Below are experts of layer 7 (counted from 0) of a mixture-of-experts language model. Rows are named router (the router's row for the expert), down (a neuron's output weights, with its number) and show model dimensions 0-191. Each number is 128 + 32 x the weight over its row's rms, rounded and kept within 0 to 255. Numbers have three digits each.
Before each expert's rows: a language model's description of what the expert responds to. This comes from a sample of Wikipedia text that the model never trained on.

# expert 22
Description: Word pieces inside Latin species and genus names (Clostridium, Berberis) and raw bytes of Thai, Japanese, Chinese or accented characters.
router:118134087143180078091136103122140124120150124145084117082125128132158095100144154091133094112111147089086159123096189166074095144135071082144135163191129143116137138112173157080182103155133169131114104104187124107095130151057101047137150156202144131172118101099153093097126156192121172156164136196129124115181147095107063128081074174081128093132113116102121121175132068111113102134105111139127140134166170161141171089113149099072150131120121072177113114100138199126075142093125135127101107118150101124089130098107129068131166096124163173156173101178196168077123127139179116134
down0:137092036125129127098099129168087122175188112159136121128162158135076189079094130190111065157155169114122118157132126091117134059144131114138110124077084121144197145114128116056108061137120137157112145138068165083145064040094145050135121121124151174174115095166134086061141101097139137165150149146120199169155123091106134167206147121155160150086101146117160134087100153116142108132133145157081109143089186094090116168159116099141164128126125093109161114183132117148130094133129103146114133122086162134163162143155122088186146088124112105133148123139145097147122160152166070134
down1:097093084149158122152128175136139161107147133154147055145139084144111142122109225134147149137121130125133147157169151093155142149136118162142158075118092137131117106120118126133115128152144122119173099083088192189097133110116186137146089114059106148068085186132086135178123141115167168151142116097209113158130152119078118175138129088161171251119192133128182135076123083160076183084133093124167168118144155143153116144138136148195141194130110137113152123180136120088130134090159105108130109159146128083154130172123120159126110126109062174142153077106140106168149170098116152181
down2:110131168170111186101140138133162110119118057118126168163116146119147137164101147103126117083093121171146119188201094141112120124161128145102161162087176118144112138165144127148104175061094109103042135086108142122073173168148158061097167186052095115125113125210151138157133107103147088168120154103095160141142108160149102124140133111098100119103137127118051143118147202137127100082071161091105114153140120089127139114191099152080098104082152111161109173160139102161207115153071114091141155043101176150112148118127156142143110104153124136140164179140091131113166123093116148093
down3:115124174154123113132159154162182169105147113116112159170083163121190097132118140134061085085062162138185153113123152094102153143115146145083077056057116136122107143159169064149127133053136079131097150175168120169114133128132170157145185181077084146118123132166178124167159150097069107186162147133152132140136093108157153115123174109156066111144144137113123113113133172154176136082098140113101124140157135114113124174173140127112051129154114150130148174134101090118207153168115123059080130098095140152156139121087162141112115146093141087145153157108146113028109124141104175137
down4:181109110149150111143120157197111147039134176176120101108090123084151102114184093116111076139128187163103117149128088122140109105143163108138121111124133131148133122131062153110125161122114131183160108150119082144146160128106141157162124168010170091058096114123118133127182143145174147127111133141092147111119157166111108094087160131194126115105153158124110158145055152118165107130073121152147138079158107040089137096137153114164132189091103180168127130152148167157135173190106134135144124142105079144122190068093146157100166111102127164147107067176072116091137129135154166086
down5:128091181192102152125088124124109149147076159132148098139097087154170169130098104138156133113169148137146096102158120096175174146166131203135080030136085176135174164143100154180108182148108074153103138121092125126112114143168113145094163090059106131082145155197061089121129130079143098147106157125114164148135127153108148159183083146153168114163125170085109134114103150112168159194194131172126171114075171148098128151134084114193149096137104144109106135173094128168190129140083162106127119154120153131127149158153137179111157090173100072179144128169119173163124119127105110099
down6:118122127152114139068121148134111121070149108123102123116052094165134087155125090105100085168118107115205138182119134147110118126158080131082199165044128116176111199111123143134127093149110157165072112171122176155133116103126116117075069166093168160131108074104112124139154111075121092117141120071138104171092175112137108158162169118120123135156162090119086146143068110122132179133127147106151116138163105094108161173207181177128095141142143110113179073119169183134125148165051134114088189082149154156097159160121086171128137168177145142069104118131118153127125120163164086124
down7:114162156126114143101122100175110102098100137145168103100106111117098114120151107127090097116103147079074106127111113121108173175136176159159172153109178167160171134152089121197094164145115149180117096138106101146161089174110125118135136132110090132117142132124075134165147095108148125134182156117059113074054103124148062110169154140146078110161073144119139103171108207195133079132090111139079115144105134052132157098131145145194123173144112159086126093127095100086147140184070070126136101114135121184187162136188143122120122097132136150105097113245151123119159149148176128096
down8:123147127140191128064098109174096114173107151093148150122087083105124192180120127140113094112184137114152089086117119088125184142145071170111100143117116140193103133155133120124165146142105144143104163112101147107147097072123144156105137164125109116048148171124091172131092094113129099154115128139076120159113116137097153083067230168128153147105170124085155100133186079106108104149174095138135149161090088171116060169057125123134077099075077134121099145123097121175129115164179137155235122121141152118133119159185125117086112146139097140075081138154174098116140125174137142104
down9:125096139127167137118120168124116088114170130133092146127103126155099190166104110135167107133109145134125132142119079176136138105113094130104136099146115160146176103129142112134140080158159148133167195101135106144098093017101149088161145155103137099114070100092106158109096213063135150084149122149126149135132081097115118089137122017170173120102164182108083198151083147137106088090145142094148105119133125110164136129136128086085152153090094207128145155162105108129102181079157120163143147160129194100126145091062113078118181143073159139149125084129092182091098144071156135126
down10:110145085135148080127176177114119081122136140181106163048204123149129187133167139116148119128155094158107086121154150168145131145010166121096036113135138099151142097072140137117124092064078113132175168105142055135198167096091137053168124128099109143101139122114090115135111161143133164083090095137170113163132110114088126129126109115132143142160146089123117161083154170113124143118100153114118127123120100155127148137101075175149179094129060140124066161128107080079107125108132173165101114162140154107082137086108099178130133122090137123104139139107143127115155194086079073112
down11:172133113184180117081108165123111142134163112144171176137160100081110139143149124108129067202109135160103085130117080213100067127117151126097112125125138098205152150125097114138170119153200143195145180158187082155171116139136175109144085135099140122115100087114131097161122184119130183122091160151110104133150142127089128138136115096156164114099136107111148173121091117143127158102134083095076142151158062090107163146162097159169082186080124108154160095141125106188101159145136136109133137131082153176069146186095131056114177106150138170127104095136063161130136176089131177124
down12:092105151134112160174080137076155131144127110144144116159089102132141114175120121101064161072165150170166109109152162111115138129131159098100101132079069143088103109104177143101150067140104175119101153163092106108121179183146164145176168059159119123072173128127112160106119152216150154165099135122118144076118185166170164142078078119055115165201108164150070136139121190155155103107099145082175120097104131186163127172125148143091071125125148143120131205141148079134136143096129154099133151170122151157146161064144106146104136103108117125156160154077130113140081118114082091160
down13:135123115128161078106110095109120120125108142146168197160114157078107077105159094135170094133172186178156096102111093114155076063154181058097108165147071076157197174174139127176090134176182106156147165161142121123142166089120147153115094175128100140142113124128129167141147138100172088110157169112095114148136119119076141146121143143188097127095152158118095171106103157138148117091113126136087115113126084101085153125167067179111089110122096110123112181113113143192178173089139053162129142182094110159051132131080091097116166138135171133143163149150074111155177115151107161103
down14:084096108103144145162118160139097140134145120155151089150148129113118112206164120132081053123170176146179152058133184131179126135119098137135121071068146146094120147094140095086123115124135083120143105121141152130156134146099190192165139116155116123067126122165110111125129151139119127145135163065131085071099130174156131120117092148113154161220174117140125111151129112082088123140105183102141108155179063066113073146175103165115076101129183148056095066113110107162092108151146130147168093134142116162151106094158144128165150089095161132065069133140120067126105139114072111188
down15:119117101118162116118174067128114110123085136085151164154109114135188079190158119092142164070150191141183143112105107111134130122137173097116123113118076169080166138133162148085128129071128076065120171050135153071139136133159106091125107137152116135095152116105114163153170206091116131141114180134126150163143139124176123088096139136136152095119082092129102133091150088123107103141100105061132185094144096109086175165114101120136118111085162088088121159067153088171041084154164133116126125079124093136082114162126133113105237118134163116136149193105108122120152129160078094155
down16:130128097179119095160113115133150138094050122072079132126124154105179090138138108129094129162157092133118044149115177074156123133094066105131120114153120098109163116081170103128089128093114104126107158119168101177138122125063108134113163207118128161171124133115130098110120071104131192145133170140145096104120101085174095154109160151121099132131143111114095136155132119141194114134114150140055075108162135116165125172108109145107083073127133085135126158071155083148211189089080116087100122159050060171114113079112153167170169181085168122148177155146084113133147157119143094131
down17:093084081131169085160170137166086131063096106126115074119104158085118130118117122129091092077094178152110130102085160130135140122153161132115178101165166223101099176136116132154174114136137144125105147162118087167141147129098094212143138209144170174143165126124157169152170109109131082158125144154112151117084098133065091162116120122112119145128105124139118144177151112121112066128115133133140080142156116107131135128158125211095117073141147124146091128118108103120095135175079066100158149119141121074131168141108168171074164094134148173163111074135083090054119140207179097180
down18:104130170133176131171139089052146117137136169141154222114131053106092133171142119145140255139145100123136202164092131101093171140164109129064160100133113130082099110096137094100154143088099117048116148133141118133080163174164110122113091099139137142133141149149087120118130124117158115076105091080097148138144109099143100090117189090085146165154150103087153086144130176087149159179181096119130136146081140108136125125075176153153145111128139112135141118141139143153094141139127111063104188159167100107160131117103059096088154184148149085109156146095161128107107133123124102124
down19:130175224112071121096165107129143148169149113118110126113141127174121131150135066183172111148076130081156139071136155166158077210053170146134117099134168166162132190145113152099116105126126147137164120167161146119112095189097117138086071133132088148118110101144137099083094148144132097165144161079134134144142123171095101131130087117140147153193070100095151134138113134152109138171121131117131058145093084119104178092178131195158185072096130098131124070162129110092133145172107120173113088146154187156184162146110149099113160083104106108107081139140158145133173135132193160166
down20:098143094119181133085114101134155116157120162107167135114085089064120137151183163140056048097145108124119091139125164144118126158098088164161139148167198081124095107148139129213099129135137130083115142063159167138139155067096070093170152191139148121152107137123149132080130109100158092121107158164124146093159119132181109103071197106155105124116150144127111136165153101148133123176144173098116056129112068168178083127126138114136129119118173105139149159118165101144189127166193092107144050129084152160148141100165122124089151118120133061144164137171127130125172129142195189122
down21:154070195147118149087124107099094162130144154086107122177165145124114128092094056141190064151142148149145148073136142091111151141076179164073141109155163122109114137123125117095113104111141082110082066107165130120128067106146158123113112211127186165161094145189137106151080084095107108173149151157156166124096160117096146147084147124138146116145093128099151164098128128162156097129128112207124192176073121158090102122195115171200157082175176143051155083148142156092154106142153147180141141092076132125142128160103151147103083117102105075125142144112147161094141119117129141097
down22:107146163109090086112065171164145134140177133141106124128204146189144172111073107104136128143130159147104139113171090105119089116106150155119079108063125120129101101089072132131158075133184114156171130131118157132105120107132118107164093143139125168099093155169124129142087104144122111147129187099098169097158152067155178189095171149168146099185120109081162176078139098131152116131142104113173139091064096139095170133190121096223155118204178126095162127158088063092156138145165093151099153135145090148165163129114109107093097139153152094141134114087099128166125176081130059132
down23:156105115124159142125115109199196107094093142134137132103190080088126173056104110159166070170130195100065103163127146118065085172166137094154098155126162107145153104085117073111125153117118062104143114154159143111066119120118176105141074087093136085096104120146091158151147132097147146117126188112162114146113127101159085123113122070174111173138092037096152116107116118168189120084122141162151139142173099098144102111087138141126163114119144123158123101106200168095128139193113176178184116126159081141111081106134093129125071129143123135150117115066148107146144146120074180113
down24:133166174120085045068097069178118153088079084137112149060131152147105110125148160103110071167121134129123163133121114197131069115110103143115138111124141123161129067167084174096135151048122173133086145152129100175117117148120103088130095176077146106156117128064130116122165111084119110119134095101071114170144095145151145083144173133113113182185122120131113128146092089158147175144123178122215045134134107127118140190110147120105128118170173140133148108111140160073158166199172144159138167160160174145126140154108117081107105121157147121097088130076112134089060140143116112156
down25:134113153176149160144088054110139075095091171129134138163098161080142135205194118133096123133122128144121116110137089113164124219059151136099133113115095125155105206139107041195146145127089126145095145096195056158170102112168115124139125068143130137132162126109147114095111099177163148110084114143145098161160162115127127052158150134165106146130139138140153146165153105160153114127133096109115107114117095120155113119068121140093092123112133174122134196095143075159113064092082107141092091179098142115144118121188100170154135184147171176130122160107137094147160154170093195126
down26:133157120133146149077119091082128104125088088085188121173108117106145083070135130090078192132143119102120166160119107113054125081142094136153128105072099111135131091079149110124147195104132125072115128153118105139118136119152103110115121121094195117120202152156190103156159118143106113123053107129129120052115157086151197094141123118159157156126153037102153192127136160136188119105125179157083144132076197125164096117054114163203138171188145167130139120110156141114148101093131087129091109146090104141142103124169157127127127129149061078164153135130117080118133126103084140121
down27:090104091121095092153146049134188123114078139086114157088127063129077150162174136143150097041166142089138080083109100111089124113142076137181170107142178143119190075122112138128127097143117100109156168120107041114095133146094120114106114216078191133156164182076122214077132088124131131094090102102093123140140095137153138107149129123111126124118132161165112124146151115164094061156103177102132107166170157138107133138138124156087144090079125114130144122098124101109150138159125108133145106127132128057104080126096177138203152085109176120054115138114128134108122153179135123098
down28:141106100163082156089138122204120107103126148122150188123108085158117098122148162101153103119131104086132155152110091090163120134153162165129161146123114136114139155195081085187096145110170171150146136123141111153146098109113085132074158184080059085092087076174116129111096115081149116131154119049113148150093142172147106114124120129166086200182130118143158133138158125131094136061148136076124112153177139047128118104201133176087148142104148121169099151124168172132211114158091100109114133110130139143136137122127129071119126156138119154141087138232134174205157157112109141082
down29:198094155158112174106043094109100080091117131130151171138139072155163163216117174140154200133160109133131139120136107122151143134127152147129113121127057168146162079113132125132095161160048121073072135150130144121138157123183132152095130115133152067124149148130097123135132135119127138147173112090064161131100187124176150118227100171094138135101133098114115112101132146141172073131113109146113125105075134170126193123145071177120109126147091160111181107150096158072122124154148139157110155164131115087151166150192117068066135171153094108156112094140195182135094126132148124092
down30:146072158144123129104137123172070136163163115150132192189182113131069103176140156102165111188092146117152140160125092120176112192092187135118109171086079124103174120117146103143165176121081152105146135140076129134098122108184115169111106148149156175156154158167128147163067141103153050120163150054140142158078051108153103153147168110170143142144116138113129121098131153190107180104163151169130138172121121162140105120096117119190123128152110131115154148110150147110151112135109102092139143140145216089195135112188102182139109120162172103130140137113070154160176065098101144144
down31:080134097107152068091155092087100137163099126108174124182141117130101152158147093073189158096163197107103106123128078129124093105166098063107119131169081167135159125169155155105113156156151130129130185072121122042147103144127101090061099150109096156173143090143110126174149107121112084064108163126136128152147135137173127117135123101148122170093127131138151159141130085169130086148131126071140168136131092165081145155157077163092129048077141082110150177106128155207111091122154092119146122139119101120087127152139148085135208120146193142134160188129058120161144145148066131123